python train.py --moe_layers=[0, 1, 2, 3, 4, 5, 6, 7, 8, 9, 10, 11, 12] --router_score="sigmoid" --balance_loss=0.0136 --optimizer="adamw" --steps=5466
Below are experts of layer 10 (counted from 0) of a mixture-of-experts language model. Rows are named router (the router's row for the expert), gate (a neuron's input weights, with its number), up (a neuron's input weights, with its number), down (a neuron's output weights, with its number) and show model dimensions 0-63. Each number is 50 + 10 x the weight over its row's rms, rounded and kept within 0 to 99.
Before each expert's rows: "comes before" lists some tokens at least twice as common just after its tokens as in all text; "mostly gets" lists some tokens that are sent to it at least half of the time. This comes from a sample of Wikipedia text that the model never trained on. Tokens count by the router's weight.

# expert 51
comes before: " the", " be", " a", " his", " not", " her"
mostly gets: " could", " should", "aged", " approximately", " join", " to"
router:64 57 43 66 49 59 61 43 55 37 53 62 45 71 27 64 36 40 31 46 48 59 32 41 50 46 50 43 54 39 55 35 49 43 61 65 54 39 48 32 53 39 56 48 68 31 56 45 71 47 37 52 46 53 41 52 71 59 42 45 39 59 51 48
gate0:44 31 33 47 50 57 51 50 57 52 35 30 50 54 51 40 43 61 46 32 50 49 58 50 50 55 45 10 48 56 50 32 55 47 50 71 49 45 41 49 49 50 62 40 44 50 37 50 50 51 50 53 49 49 44 36 47 42 51 49 31 53 21 57
up0:44 50 58 63 50 44 50 51 45 52 83 47 50 50 67 74 50 39 50 54 42 54 46 68 45 50 52 57 71 28 63 57 46 50 45 54 53 49 46 54 44 50 51 47 50 53 53 51 50 46 54 41 57 56 49 70 56 43 49 50 29 37 65 39
down0:51 50 44 45 51 50 46 60 48 50 51 15 38 75 50 77 43 44 51 57 54 49 59 48 52 42 66 68 49 39 49 53 52 48 56 69 54 33 55 50 46 51 52 35 34 52 52 40 40 50 46 39 56 56 50 47 47 50 49 61 32 24 54 48
gate1:68 51 51 63 51 49 48 53 49 50 63 54 53 49 61 59 69 55 99 50 48 36 47 50 50 33 50 58 61 40 61 45 63 61 48 45 44 50 61 48 27 50 43 52 58 26 58 67 50 49 49 58 49 53 48 50 64 83 57 66 56 48 49 60
up1:47 51 49 70 42 50 51 48 52 51 56 57 50 50 63 64 69 56 39 57 55 37 53 51 54 61 57 51 29 50 42 41 49 54 50 49 50 53 50 50 34 54 59 74 35 47 35 49 49 60 46 52 46 49 57 49 50 53 49 50 56 66 62 50
down1:48 67 55 54 58 54 33 25 36 44 44 51 48 59 54 39 51 20 47 51 40 55 55 43 49 47 58 66 38 48 58 53 47 50 46 49 65 53 42 48 54 49 52 36 53 48 45 51 54 53 33 50 66 52 51 49 47 24 46 46 63 50 52 64
gate2:51 50 49 51 50 44 47 49 55 51 48 55 49 40 44 50 46 53 38 29 50 32 51 61 51 50 54 62 47 74 50 62 33 57 46 55 60 46 21 71 50 50 75 55 27 48 50 28 50 49 50 44 53 45 50 51 43 57 48 35 47 74 43 43
up2:69 45 50 54 55 65 50 48 49 62 50 43 51 51 29 35 45 34 51 53 61 64 51 55 50 45 53 51 64 48 38 49 53 50 41 50 48 55 51 38 56 79 50 56 48 45 24 52 48 57 40 47 50 49 63 56 63 49 41 49 90 53 52 49
down2:50 63 50 51 60 50 54 52 49 49 50 33 47 99 50 53 47 51 74 54 43 41 45 50 49 49 55 39 51 50 48 51 52 43 58 48 53 47 50 55 52 53 47 45 50 39 39 59 56 26 50 52 53 31 30 44 52 54 57 53 42 50 50 50
gate3:72 51 59 46 46 51 44 54 83 51 55 52 68 50 49 77 53 57 76 63 51 49 48 41 50 37 50 62 50 50 66 60 53 51 54 43 51 49 51 48 36 39 39 58 60 50 53 78 51 39 43 43 53 50 50 86 50 71 67 52 60 49 41 62
up3:36 48 58 38 56 50 57 46 31 45 44 24 47 49 31 50 44 50 64 36 48 50 49 72 33 56 50 42 47 43 48 33 47 50 37 61 50 50 62 53 71 56 41 53 52 49 50 50 46 52 51 64 48 53 50 54 36 54 40 72 37 20 57 55
down3:52 60 47 45 34 47 63 47 49 51 44 60 58 30 50 47 56 55 44 63 31 43 49 70 52 50 28 45 45 49 40 50 49 53 53 48 40 43 67 62 50 49 58 52 49 49 50 40 52 46 54 65 31 55 56 51 88 52 66 45 49 57 46 48
gate4:66 22 43 40 54 61 56 50 50 48 40 52 46 56 37 49 49 48 79 55 51 53 47 46 55 50 27 50 41 67 52 44 39 51 44 53 51 49 53 60 52 25 42 46 50 41 41 64 48 53 48 52 48 68 51 49 42 56 50 83 40 53 52 49
up4:48 49 51 50 42 46 56 50 47 44 49 56 49 52 52 44 51 60 53 50 47 54 44 68 49 48 70 60 56 55 73 40 51 49 52 53 46 49 30 50 38 44 58 47 50 32 49 54 35 77 50 50 49 53 72 61 56 49 53 35 23 52 51 33
down4:60 47 48 77 59 35 49 40 51 50 59 51 59 51 39 57 43 49 63 49 49 37 53 45 48 48 48 37 53 48 41 30 55 38 62 54 54 50 58 58 52 62 48 37 50 63 50 50 68 35 47 50 56 51 43 46 56 61 58 38 53 65 52 57
gate5:79 49 50 51 41 50 61 53 56 62 50 47 53 58 50 39 53 50 50 51 49 42 54 31 45 34 23 50 59 49 50 56 64 50 66 49 65 56 37 49 57 53 65 68 52 40 29 54 53 39 40 54 67 48 38 49 66 61 38 31 65 76 50 67
up5:50 44 54 34 50 82 50 33 55 54 47 49 37 42 50 46 46 53 73 50 55 52 44 50 45 51 51 48 45 52 77 57 44 36 59 40 50 49 50 51 60 48 45 73 42 59 64 51 34 63 58 45 53 21 48 88 50 52 50 49 55 36 48 43
down5:51 64 50 52 44 52 41 51 60 57 61 54 50 34 53 44 48 52 39 34 54 44 51 39 47 67 51 50 47 52 40 51 66 51 48 20 34 56 44 52 37 48 47 66 51 54 48 42 52 62 50 49 52 34 50 28 52 49 41 40 60 51 37 77
gate6:50 54 58 45 54 57 68 56 53 60 56 54 50 48 47 22 52 59 56 56 50 51 52 48 49 68 43 40 54 51 57 48 26 49 70 60 50 36 60 50 51 28 57 07 61 54 46 50 38 57 66 51 56 33 34 51 50 48 36 45 40 61 51 51
up6:49 38 39 49 45 49 50 44 50 49 47 40 50 51 56 51 43 23 50 44 32 53 41 54 43 50 55 50 54 48 49 40 74 67 53 52 47 49 50 51 51 70 49 63 36 52 53 56 50 27 54 46 48 66 52 48 41 46 57 81 45 44 56 45
down6:51 29 52 55 51 51 75 49 49 48 49 63 63 47 52 50 52 47 50 47 35 49 52 57 51 49 43 54 77 49 35 63 50 47 52 63 45 45 50 55 53 55 52 52 51 42 46 64 61 42 49 55 50 56 65 43 35 51 50 61 50 52 49 48
gate7:58 55 73 44 50 49 51 46 47 51 60 53 57 60 50 54 50 50 51 49 73 41 67 39 51 35 50 50 50 69 59 48 49 46 54 54 56 64 25 50 78 46 50 48 73 40 48 52 52 47 49 51 40 42 32 53 51 46 50 51 54 65 45 49
up7:51 50 66 58 55 41 50 26 43 52 67 49 50 50 52 80 50 66 54 58 51 34 42 52 63 51 56 49 50 47 63 27 49 54 69 52 50 53 51 49 51 46 29 51 52 59 45 48 59 32 55 52 48 45 27 58 37 68 49 50 68 50 23 48
down7:59 47 41 42 54 52 54 51 56 50 54 47 50 65 44 61 64 52 41 72 46 60 50 34 52 45 49 63 44 33 38 54 52 63 46 46 49 70 49 45 50 28 43 47 56 45 54 73 59 53 49 43 44 74 44 34 58 51 34 50 48 51 52 50
gate8:47 52 44 41 38 60 42 48 50 46 52 60 35 47 65 50 64 65 46 38 47 47 51 48 77 73 48 51 50 55 44 56 53 56 64 50 49 60 42 25 42 34 48 50 45 47 49 45 50 50 38 00 47 55 48 55 49 47 50 54 51 49 49 36
up8:54 61 49 38 43 50 51 47 43 46 63 55 51 50 51 55 51 52 59 53 48 63 52 35 62 40 50 55 66 52 23 50 49 50 67 44 51 63 48 37 64 50 49 79 53 46 47 49 49 43 35 37 47 52 48 87 51 50 49 61 57 51 57 39
down8:50 49 55 53 51 49 54 45 47 39 48 51 44 27 50 70 54 45 50 51 53 40 49 46 52 47 49 40 47 59 49 50 49 42 50 54 48 46 47 49 50 58 52 50 22 50 43 50 50 51 55 33 50 50 35 45 48 65 46 51 56 55 65 43
gate9:78 29 49 52 50 50 60 50 36 49 59 49 50 51 56 59 58 56 49 54 57 44 56 51 46 39 50 66 67 31 64 50 59 57 41 50 61 67 70 34 22 41 47 52 54 37 47 48 50 44 49 55 43 62 48 50 50 51 41 50 36 39 62 61
up9:50 50 57 70 50 48 24 50 55 46 52 33 82 53 51 39 43 50 55 48 59 47 46 50 43 50 46 49 49 50 42 51 51 23 51 37 50 50 50 55 52 50 82 38 49 49 59 48 50 49 26 56 81 35 49 51 62 38 52 51 61 35 59 38
down9:40 56 77 28 37 56 52 59 48 62 53 51 50 61 33 53 50 62 35 58 44 50 34 49 50 43 48 54 54 65 58 48 53 47 64 55 49 42 42 54 59 51 45 61 57 37 54 48 49 49 50 39 33 47 45 34 52 57 55 42 61 49 51 47
gate10:83 58 52 46 55 59 57 59 69 54 74 49 49 50 57 43 59 47 51 54 61 43 52 49 45 31 48 56 52 56 54 51 41 41 50 66 61 57 53 49 71 42 51 56 50 42 54 56 55 54 46 53 50 64 55 56 53 52 46 45 50 48 57 32
up10:49 41 49 91 47 50 39 50 55 50 30 58 50 48 51 48 49 56 60 51 54 50 54 39 49 53 50 44 56 51 60 38 64 63 77 53 26 51 37 67 48 49 50 52 55 60 57 50 50 35 49 39 54 54 49 50 37 49 44 42 50 34 47 50
down10:64 66 50 43 61 48 60 51 45 36 53 36 43 50 49 51 52 52 54 33 57 54 31 50 51 45 59 52 34 40 40 45 57 50 63 50 51 55 42 42 57 39 54 39 53 54 50 38 51 50 37 12 49 50 35 38 51 55 45 43 60 65 62 49
gate11:41 51 48 49 33 49 51 43 50 43 50 69 19 49 48 55 53 46 40 31 50 50 45 56 50 49 48 48 55 64 42 49 50 44 69 51 63 32 49 49 49 50 63 61 37 56 56 50 41 60 54 54 46 49 59 63 45 50 50 38 54 51 52 49
up11:52 54 38 51 58 51 52 52 50 58 49 04 58 51 51 34 46 43 52 82 46 51 66 51 50 72 51 70 49 50 51 51 49 58 66 49 60 65 59 51 51 63 35 53 50 49 42 62 52 45 47 50 60 36 46 46 55 55 50 58 51 49 52 58
down11:50 50 41 54 51 54 52 49 36 59 50 42 50 99 51 54 56 48 50 65 51 47 51 49 50 52 50 51 52 50 58 51 52 38 50 48 54 70 58 44 49 50 46 48 53 51 56 56 54 48 44 51 56 51 50 50 67 53 50 58 50 50 49 46
gate12:51 47 53 49 48 57 76 41 61 58 60 42 48 67 36 49 54 70 46 50 63 59 32 35 36 29 48 62 43 51 51 16 57 45 74 51 56 47 43 46 58 50 52 49 63 50 48 54 50 63 49 54 49 52 32 67 47 48 50 51 81 51 64 52
up12:54 54 53 37 52 52 50 53 49 53 58 58 51 50 63 51 65 29 41 46 63 54 81 33 50 48 44 51 76 30 55 54 55 54 46 52 63 52 51 47 66 53 49 50 50 49 60 28 51 47 44 51 54 68 49 37 57 51 47 51 50 59 44 49
down12:51 52 50 52 56 55 34 49 52 47 48 53 78 55 49 54 64 85 27 39 53 49 36 49 65 44 52 56 49 33 58 51 51 67 50 58 45 48 56 68 44 56 64 54 53 51 34 57 52 46 50 62 50 48 50 62 53 43 29 37 54 32 46 51
gate13:58 52 50 57 57 48 51 67 50 50 54 49 53 90 49 49 57 50 46 57 49 54 37 42 54 45 33 50 58 43 44 47 51 43 46 39 46 51 50 56 55 61 36 50 51 47 31 57 56 29 55 55 46 63 40 26 51 58 51 68 50 49 46 62
up13:50 54 66 36 50 51 49 68 58 52 72 50 50 19 50 30 34 69 48 49 67 42 59 50 48 50 50 61 59 61 37 51 51 49 75 47 51 55 45 44 51 50 74 85 48 59 51 49 56 47 40 50 52 49 28 49 51 74 50 49 50 52 42 49
down13:45 44 50 50 50 49 53 54 50 42 41 29 49 90 49 50 58 45 54 50 30 61 47 45 52 54 50 26 52 49 48 50 30 27 41 49 49 34 46 69 51 60 48 40 50 50 54 61 47 35 47 50 57 53 49 57 39 59 55 53 47 48 57 60
gate14:52 53 45 50 42 51 52 57 63 56 61 57 64 45 50 51 55 66 51 50 58 41 57 46 50 29 51 76 47 63 51 58 53 43 27 49 60 49 39 50 63 45 54 64 63 46 49 55 49 40 50 43 58 40 50 51 48 67 74 49 62 52 45 49
up14:74 48 51 56 77 36 44 45 62 47 50 54 49 52 43 81 47 54 62 38 37 73 19 25 52 58 49 48 50 40 50 49 69 54 49 32 41 51 53 53 33 50 42 56 50 49 49 54 50 43 47 32 51 55 44 59 54 46 46 56 50 46 45 69
down14:27 53 56 50 56 38 51 53 43 49 50 50 53 99 49 44 59 52 51 54 41 50 49 51 56 36 54 50 51 42 60 57 48 49 42 34 50 41 55 51 58 38 37 60 51 51 56 50 48 58 49 55 42 56 54 49 45 46 45 51 52 43 48 57
gate15:57 45 50 46 44 67 48 64 56 52 52 53 48 43 44 45 64 50 53 53 58 53 74 50 40 50 63 54 40 58 58 50 46 44 41 50 51 51 55 48 50 32 50 64 56 48 50 43 50 47 50 35 69 51 51 57 50 51 50 51 50 28 68 46
up15:36 51 51 48 46 50 50 51 45 41 24 50 56 49 50 45 32 48 45 47 51 20 31 60 50 63 51 47 67 50 56 58 46 51 38 49 47 19 63 60 26 48 51 45 49 53 50 30 69 47 40 32 51 52 56 34 48 49 50 39 50 49 66 52
down15:58 48 65 43 84 48 48 35 35 53 50 68 64 52 40 49 50 72 69 51 42 52 43 50 65 51 56 49 53 51 36 41 50 52 76 49 44 35 52 32 61 38 50 51 50 24 51 59 71 39 49 51 33 72 43 37 59 62 63 43 63 55 41 59
gate16:55 53 60 43 54 67 59 42 51 56 55 53 39 42 68 49 66 50 49 43 39 31 59 57 50 43 57 52 49 45 68 37 52 52 41 58 51 55 51 53 25 50 53 64 58 50 47 63 51 49 61 51 38 56 29 50 20 51 36 40 35 49 49 39
up16:58 83 46 58 56 49 58 44 50 58 62 42 51 56 49 50 57 31 55 51 53 36 47 49 47 43 52 40 38 42 63 38 49 38 51 50 49 53 58 37 50 37 51 52 50 58 48 74 51 27 44 44 48 50 50 52 28 31 51 52 51 45 57 46
down16:62 34 51 51 43 44 26 60 51 31 49 43 46 34 35 41 49 52 49 44 50 56 59 50 65 51 52 51 44 45 40 63 50 56 57 44 25 56 48 34 64 54 32 48 54 45 50 40 47 62 33 59 50 43 53 54 73 66 55 50 54 52 18 56
gate17:40 62 57 55 56 55 44 50 28 33 50 67 43 51 49 70 53 55 48 49 51 48 51 61 50 54 42 46 49 49 49 52 49 43 56 48 48 39 57 47 31 40 39 49 50 58 70 38 41 47 41 59 48 50 49 30 46 36 77 69 42 36 48 51
up17:51 50 50 37 40 49 53 43 50 50 50 48 56 50 54 60 78 51 51 52 34 43 74 52 69 49 72 61 50 49 46 46 43 48 51 55 56 42 50 46 50 50 46 45 51 51 51 51 44 55 50 47 51 51 64 50 40 64 49 47 49 34 35 64
down17:58 49 57 44 53 42 51 43 53 33 55 66 47 15 58 43 55 53 50 37 47 51 63 60 72 33 52 48 53 55 49 41 45 60 49 49 57 32 52 52 51 30 31 73 49 55 49 42 54 43 51 44 50 64 51 46 50 47 30 60 68 52 53 30
gate18:60 66 49 33 66 76 65 52 68 50 60 44 60 45 46 51 45 52 48 48 50 52 50 47 50 45 63 50 49 55 49 50 60 60 46 54 64 48 51 52 53 53 24 61 47 44 49 48 39 46 50 70 26 72 39 50 49 46 50 50 49 60 51 49
up18:52 50 55 62 43 50 54 45 45 53 65 56 50 50 39 54 68 48 46 48 67 36 39 54 41 53 63 56 54 53 41 50 65 50 45 50 54 34 49 42 80 55 59 47 28 38 42 53 49 40 55 50 45 48 74 43 50 55 44 37 51 70 50 54
down18:44 53 48 51 58 50 50 30 46 50 53 45 50 22 55 51 46 66 48 52 48 56 49 47 50 58 53 65 57 43 59 51 51 49 51 47 58 38 61 48 62 48 76 49 46 32 59 61 58 52 50 54 21 51 64 50 66 51 51 50 53 89 53 34
gate19:49 49 50 50 53 52 63 56 46 66 51 46 47 56 49 39 40 87 56 48 45 49 59 39 49 56 61 49 53 45 51 44 54 43 51 54 66 43 57 53 52 52 43 69 52 47 50 51 41 53 59 55 64 38 62 48 58 58 48 49 52 54 42 50
up19:50 50 58 46 49 47 29 38 37 51 66 56 59 50 56 51 45 49 50 50 50 42 42 53 50 26 42 55 50 48 57 59 59 50 51 40 50 52 47 58 51 46 58 53 49 59 47 35 53 49 44 44 50 42 50 59 49 37 52 54 78 34 49 64
down19:55 38 55 50 35 60 61 50 44 47 56 62 51 71 31 67 41 38 63 49 50 45 49 50 48 31 58 52 50 60 50 51 51 53 74 47 48 57 56 47 56 49 51 50 51 53 64 78 49 33 50 56 35 88 57 50 54 45 62 38 54 29 49 50
gate20:58 50 63 58 47 61 61 44 52 54 50 49 60 50 46 64 52 41 50 52 46 56 44 34 44 29 52 42 52 50 40 42 58 47 43 31 52 50 25 21 37 70 49 50 39 52 27 44 52 29 53 71 52 50 38 41 21 58 53 67 50 48 51 50
up20:44 49 49 48 46 46 38 48 46 31 45 48 51 50 53 50 51 53 75 47 50 50 31 71 59 50 46 51 75 49 51 66 63 51 43 58 30 51 66 72 54 41 51 53 83 43 48 49 50 48 43 38 55 50 50 64 68 64 49 47 54 47 50 52
down20:24 67 65 38 51 48 46 57 39 49 52 56 52 61 51 32 54 22 51 47 53 50 50 53 50 50 49 52 58 44 50 54 42 58 39 50 70 50 51 35 51 63 57 52 52 79 14 43 48 50 50 77 48 52 44 50 31 51 68 29 51 43 46 51
gate21:53 52 77 49 47 48 48 56 50 51 59 52 48 49 52 50 50 60 55 49 49 60 37 70 50 70 59 30 55 41 38 24 50 45 43 54 41 50 51 43 58 48 45 56 33 52 46 27 50 51 44 48 49 70 28 64 68 50 58 57 73 51 48 54
up21:74 50 51 44 51 52 39 48 54 50 46 47 80 51 53 53 43 47 62 53 51 51 23 53 31 63 44 46 60 57 55 53 47 51 51 54 45 58 50 50 78 56 50 44 52 50 33 59 40 47 68 57 48 50 39 65 49 45 50 48 85 40 29 50
down21:61 55 52 73 37 50 53 51 51 54 65 50 52 61 36 62 50 46 33 39 54 54 40 78 49 51 49 44 47 23 46 56 54 51 33 52 44 49 67 45 47 63 70 42 35 47 52 52 51 52 42 45 55 54 51 50 78 50 42 51 34 48 40 49
gate22:69 50 73 67 50 44 55 36 49 52 58 53 75 53 33 71 49 50 50 60 48 30 54 57 55 42 53 62 52 30 50 50 53 49 53 60 64 49 34 50 84 50 74 57 48 52 55 64 50 28 47 64 39 36 54 50 53 62 43 48 61 50 56 50
up22:50 49 53 60 66 50 39 37 42 47 49 50 35 56 44 41 40 61 57 29 50 45 71 52 51 51 50 67 49 49 53 51 56 48 50 62 47 51 57 30 69 48 49 55 44 56 50 49 60 34 50 50 31 43 68 53 58 50 57 46 54 60 57 48
down22:38 40 52 44 57 39 61 35 52 50 64 38 50 51 62 50 30 52 45 68 76 40 50 29 79 49 55 67 48 49 48 54 50 52 47 50 51 50 58 49 57 45 54 67 34 35 62 47 49 55 49 49 50 59 59 52 78 50 50 49 61 51 56 49
gate23:49 64 62 42 45 53 51 64 56 65 61 45 60 75 51 49 78 64 50 53 61 53 52 42 49 54 50 57 54 37 61 48 53 49 40 54 63 49 49 24 54 42 70 62 51 34 50 44 47 27 39 50 54 48 49 42 56 69 53 50 56 58 50 48
up23:42 58 61 50 56 45 50 63 43 58 67 50 64 80 52 64 71 70 33 70 50 48 54 45 61 56 63 64 66 38 58 44 41 40 41 51 47 50 57 33 73 43 57 50 43 33 52 46 30 43 50 56 48 49 39 48 51 36 49 58 64 30 54 49
down23:62 57 46 47 49 44 50 44 50 48 32 47 49 48 53 65 74 45 50 49 30 62 58 41 47 38 43 48 45 42 42 62 75 49 35 53 75 66 48 83 42 58 44 49 47 52 52 59 61 50 65 48 65 44 50 39 54 47 50 47 52 51 38 57
gate24:55 44 47 44 52 48 72 78 53 38 40 48 82 67 52 49 48 50 54 62 45 50 50 51 45 45 52 55 46 04 50 50 50 41 51 59 46 51 76 59 54 49 50 48 72 41 46 49 49 31 53 59 45 49 41 44 46 52 32 70 51 51 50 51
up24:50 45 50 66 47 39 57 42 48 50 51 40 21 89 67 56 66 52 65 51 25 50 43 51 49 37 46 49 50 34 49 48 53 29 53 49 50 48 53 52 50 50 44 50 51 51 41 48 50 31 49 51 49 53 51 71 47 52 62 56 36 59 38 71
down24:41 49 54 46 45 63 36 44 52 47 48 49 41 09 45 50 49 45 40 49 39 63 55 53 61 49 54 49 64 67 39 48 48 50 50 56 64 52 53 27 50 51 61 51 33 60 53 59 52 50 56 42 52 38 50 51 45 53 58 58 63 58 41 47
gate25:49 54 51 39 26 55 51 52 47 51 48 52 57 49 49 51 52 50 22 62 39 59 47 50 51 51 51 46 53 51 51 45 50 50 49 24 61 54 17 41 52 50 50 49 45 54 51 48 31 70 50 49 50 47 50 50 48 44 47 37 50 50 49 51
up25:49 38 50 43 50 48 47 67 51 50 31 44 59 37 47 34 51 56 50 36 45 60 50 56 36 61 51 47 64 51 55 56 50 46 49 32 30 40 46 40 56 52 52 59 31 50 65 27 63 55 46 40 50 41 52 58 56 51 53 32 55 49 40 55
down25:48 51 49 18 52 57 62 39 49 48 51 36 48 96 37 48 43 41 48 59 41 61 48 48 54 56 49 42 50 51 52 47 53 48 58 44 45 39 52 49 55 58 50 51 30 47 68 49 49 52 49 54 52 44 51 55 48 50 37 48 60 49 60 78
gate26:52 63 55 33 51 48 42 40 48 45 44 57 54 43 24 30 39 64 56 42 32 43 51 54 66 34 69 66 37 54 50 56 47 53 51 41 48 37 50 88 33 48 54 53 61 56 51 62 51 53 49 54 64 37 38 44 48 53 58 44 57 43 61 52
up26:55 46 17 50 41 48 46 67 57 50 55 48 50 50 78 43 50 50 50 56 57 49 43 51 47 49 44 43 49 63 50 51 53 55 38 50 47 58 49 49 54 50 49 42 53 50 16 51 49 61 48 51 53 58 50 57 67 50 62 64 49 39 37 42
down26:69 57 49 42 62 43 64 50 49 52 56 38 43 64 48 50 51 53 52 39 45 60 53 54 50 50 51 63 45 51 54 41 65 40 50 47 44 48 46 53 46 49 50 60 38 56 47 70 27 48 60 49 50 25 49 43 46 46 35 54 49 51 49 50
gate27:51 49 37 51 45 51 60 53 63 45 41 55 47 50 38 45 52 57 62 45 46 50 67 50 40 54 51 56 30 44 37 65 63 51 55 52 55 49 48 50 50 50 51 66 50 25 22 54 51 52 52 48 45 63 61 41 60 72 29 57 32 57 43 45
up27:53 56 50 63 49 50 71 49 52 48 23 49 82 50 46 56 49 51 50 64 50 51 43 35 52 39 52 53 48 48 44 53 25 40 57 44 36 50 73 64 37 55 47 54 51 44 50 52 30 60 31 57 50 50 42 57 49 52 33 55 51 46 49 50
down27:53 42 31 48 75 64 61 50 41 50 64 42 37 59 55 42 41 39 46 57 42 56 49 44 51 49 44 50 41 48 71 60 58 46 50 52 57 49 45 50 77 54 51 50 34 32 62 56 56 37 61 50 52 49 66 35 50 53 24 54 32 18 64 52
gate28:45 67 47 51 63 51 50 57 49 50 54 27 54 59 48 41 46 60 48 49 51 50 50 48 50 43 52 64 37 48 53 57 50 28 21 53 63 51 67 50 50 49 21 63 79 50 62 42 53 46 53 50 47 50 46 48 50 53 50 60 48 46 58 56
up28:44 49 38 52 51 50 48 41 33 48 52 52 42 47 55 50 50 41 40 46 50 48 54 51 52 48 58 40 50 46 50 49 68 67 50 63 38 50 50 42 44 50 48 40 50 56 66 43 66 50 52 49 34 57 62 17 27 51 39 60 46 45 50 29
down28:42 47 47 79 52 58 47 48 57 41 29 59 57 46 83 59 77 65 47 49 56 50 36 53 37 61 50 40 31 50 43 50 50 39 49 53 40 49 49 53 54 48 49 54 61 53 42 60 61 49 30 51 50 51 40 38 58 48 48 53 46 54 50 40
gate29:50 50 47 67 48 57 57 55 54 49 57 55 30 55 50 68 61 42 49 54 43 41 90 48 54 28 36 48 54 50 47 50 53 17 45 52 51 60 60 51 61 61 60 46 66 41 49 48 49 50 46 51 55 52 58 48 42 72 50 47 54 49 50 50
up29:18 48 49 53 34 44 39 39 73 55 66 42 41 42 56 47 51 42 49 49 44 45 39 50 41 50 71 52 29 51 42 50 51 63 80 50 66 51 53 52 45 38 45 54 48 64 56 54 56 67 50 42 42 50 50 55 46 44 49 34 37 56 36 47
down29:50 28 41 70 50 50 50 53 46 56 52 48 53 51 43 70 51 60 28 47 54 55 52 67 50 39 48 51 65 41 21 30 49 52 29 62 24 47 50 44 51 60 50 51 64 52 37 61 36 49 50 46 54 49 49 51 49 50 31 48 53 51 54 34
gate30:63 24 50 51 50 94 63 42 48 49 46 61 44 57 44 46 52 59 69 63 52 55 41 48 47 32 51 48 63 43 50 40 50 35 51 48 51 52 55 48 61 58 41 61 54 50 64 65 47 58 50 56 50 52 49 45 59 41 57 48 59 28 57 55
up30:43 73 51 39 53 50 34 65 50 50 50 44 59 48 54 41 66 45 55 50 34 42 50 66 80 51 25 58 49 48 51 64 48 50 29 63 47 43 50 50 53 39 60 50 79 54 49 49 53 52 50 52 50 43 51 45 50 51 50 46 46 54 53 52
down30:53 64 50 64 50 63 53 57 46 52 51 69 47 48 50 49 50 27 50 62 51 50 52 51 30 49 50 49 54 43 54 48 63 56 41 48 50 39 31 44 52 48 27 54 58 50 55 29 70 36 55 38 51 57 42 48 61 50 37 47 49 27 52 59
gate31:36 49 70 85 53 32 79 49 53 63 48 48 48 76 50 49 63 50 21 33 63 49 44 46 48 45 48 50 52 47 46 54 54 44 54 50 50 50 46 52 53 61 74 50 52 35 46 43 51 42 57 49 44 43 49 15 42 46 50 55 38 53 42 52
up31:59 52 38 47 28 77 50 47 50 50 76 50 46 31 42 55 33 49 52 48 41 39 64 54 45 47 44 36 54 64 68 48 69 52 52 50 51 51 33 28 70 50 68 50 45 72 51 50 47 59 41 40 50 31 53 80 55 49 50 31 52 50 44 49
down31:50 55 64 56 27 50 51 51 60 40 37 59 43 51 26 50 54 43 50 59 53 44 50 47 50 48 73 57 64 48 51 53 44 54 61 61 42 54 43 42 57 53 52 51 51 35 50 50 28 55 32 50 51 42 57 48 38 55 76 56 52 48 43 65
gate32:62 35 16 69 50 50 52 46 68 53 50 69 47 50 50 51 52 49 50 53 48 56 29 28 47 39 55 50 47 62 70 55 61 51 56 37 48 50 47 58 42 51 56 50 54 50 30 57 50 34 32 49 56 50 41 62 47 26 45 46 48 51 62 43
up32:44 76 65 55 62 50 39 52 43 45 43 50 49 53 50 51 68 52 51 45 49 50 76 49 69 67 52 55 47 52 49 40 61 38 48 43 51 50 49 40 55 50 40 47 51 62 69 48 57 50 50 27 56 51 86 39 47 46 75 50 42 40 58 50
down32:88 40 50 39 23 51 56 60 42 53 50 50 60 50 50 54 51 55 69 48 50 41 50 49 32 48 43 57 49 53 49 53 50 20 39 64 75 64 47 38 53 47 47 34 47 53 40 58 50 44 47 49 66 52 49 52 52 50 57 63 62 57 27 55
gate33:44 58 52 50 45 54 50 50 10 50 43 52 52 49 15 51 55 65 49 55 44 44 40 47 63 40 35 52 71 52 43 50 50 50 37 49 52 53 52 45 49 50 51 51 48 53 57 28 53 49 28 51 49 48 47 49 45 50 44 57 48 49 44 55
up33:52 52 77 41 43 47 43 45 50 42 49 81 49 51 50 38 51 42 51 56 47 50 49 65 49 41 58 73 59 52 35 51 51 56 60 41 20 53 52 50 48 55 45 51 54 54 53 48 60 51 42 76 52 50 44 34 47 59 52 50 62 50 46 51
down33:35 51 49 59 50 52 36 46 31 43 40 46 65 06 50 48 40 60 44 45 47 51 46 70 56 40 52 48 49 51 51 48 43 67 46 53 52 45 53 70 49 51 38 48 49 31 57 38 49 47 58 62 48 49 51 37 35 35 47 40 45 56 44 49
gate34:51 66 44 39 50 60 58 56 50 50 49 49 50 50 53 50 48 32 51 51 50 45 57 49 53 25 23 50 61 50 28 71 49 43 49 49 63 50 57 50 69 52 50 50 52 36 24 63 50 57 45 50 49 52 41 51 49 57 48 58 54 72 30 73
up34:20 68 30 35 50 52 46 62 45 48 48 59 48 50 51 52 63 50 53 52 52 47 62 34 50 31 05 49 78 57 50 60 49 29 45 51 47 55 49 50 67 50 62 34 53 48 31 51 60 63 47 50 49 49 34 42 52 50 50 61 51 63 39 50
down34:64 49 37 70 56 53 67 33 41 50 48 47 49 48 43 40 50 51 64 63 53 59 38 40 33 67 54 50 33 49 61 50 53 42 43 77 50 53 43 39 37 49 54 42 48 42 49 59 66 49 44 63 68 52 53 46 79 54 51 52 48 35 42 41
gate35:52 50 49 57 45 50 57 47 51 47 55 61 63 48 45 55 49 55 56 48 63 45 12 46 41 43 57 53 49 62 47 67 47 37 56 41 54 43 50 65 50 39 56 29 70 49 47 47 50 69 46 50 39 50 42 50 43 46 50 50 54 57 17 50
up35:51 50 44 50 51 51 59 56 43 55 43 51 53 52 51 45 66 50 65 32 79 51 50 29 33 50 46 50 54 67 57 51 49 50 58 45 60 25 49 53 50 24 51 29 72 38 51 47 50 60 45 50 21 46 50 36 53 50 51 50 52 53 51 44
down35:25 52 44 49 49 55 54 59 69 48 71 67 60 49 50 42 58 37 55 38 62 56 49 50 66 51 50 51 52 29 46 53 45 55 27 50 33 53 51 42 34 51 57 58 57 51 46 51 74 56 13 50 50 57 50 55 60 52 46 44 52 50 52 43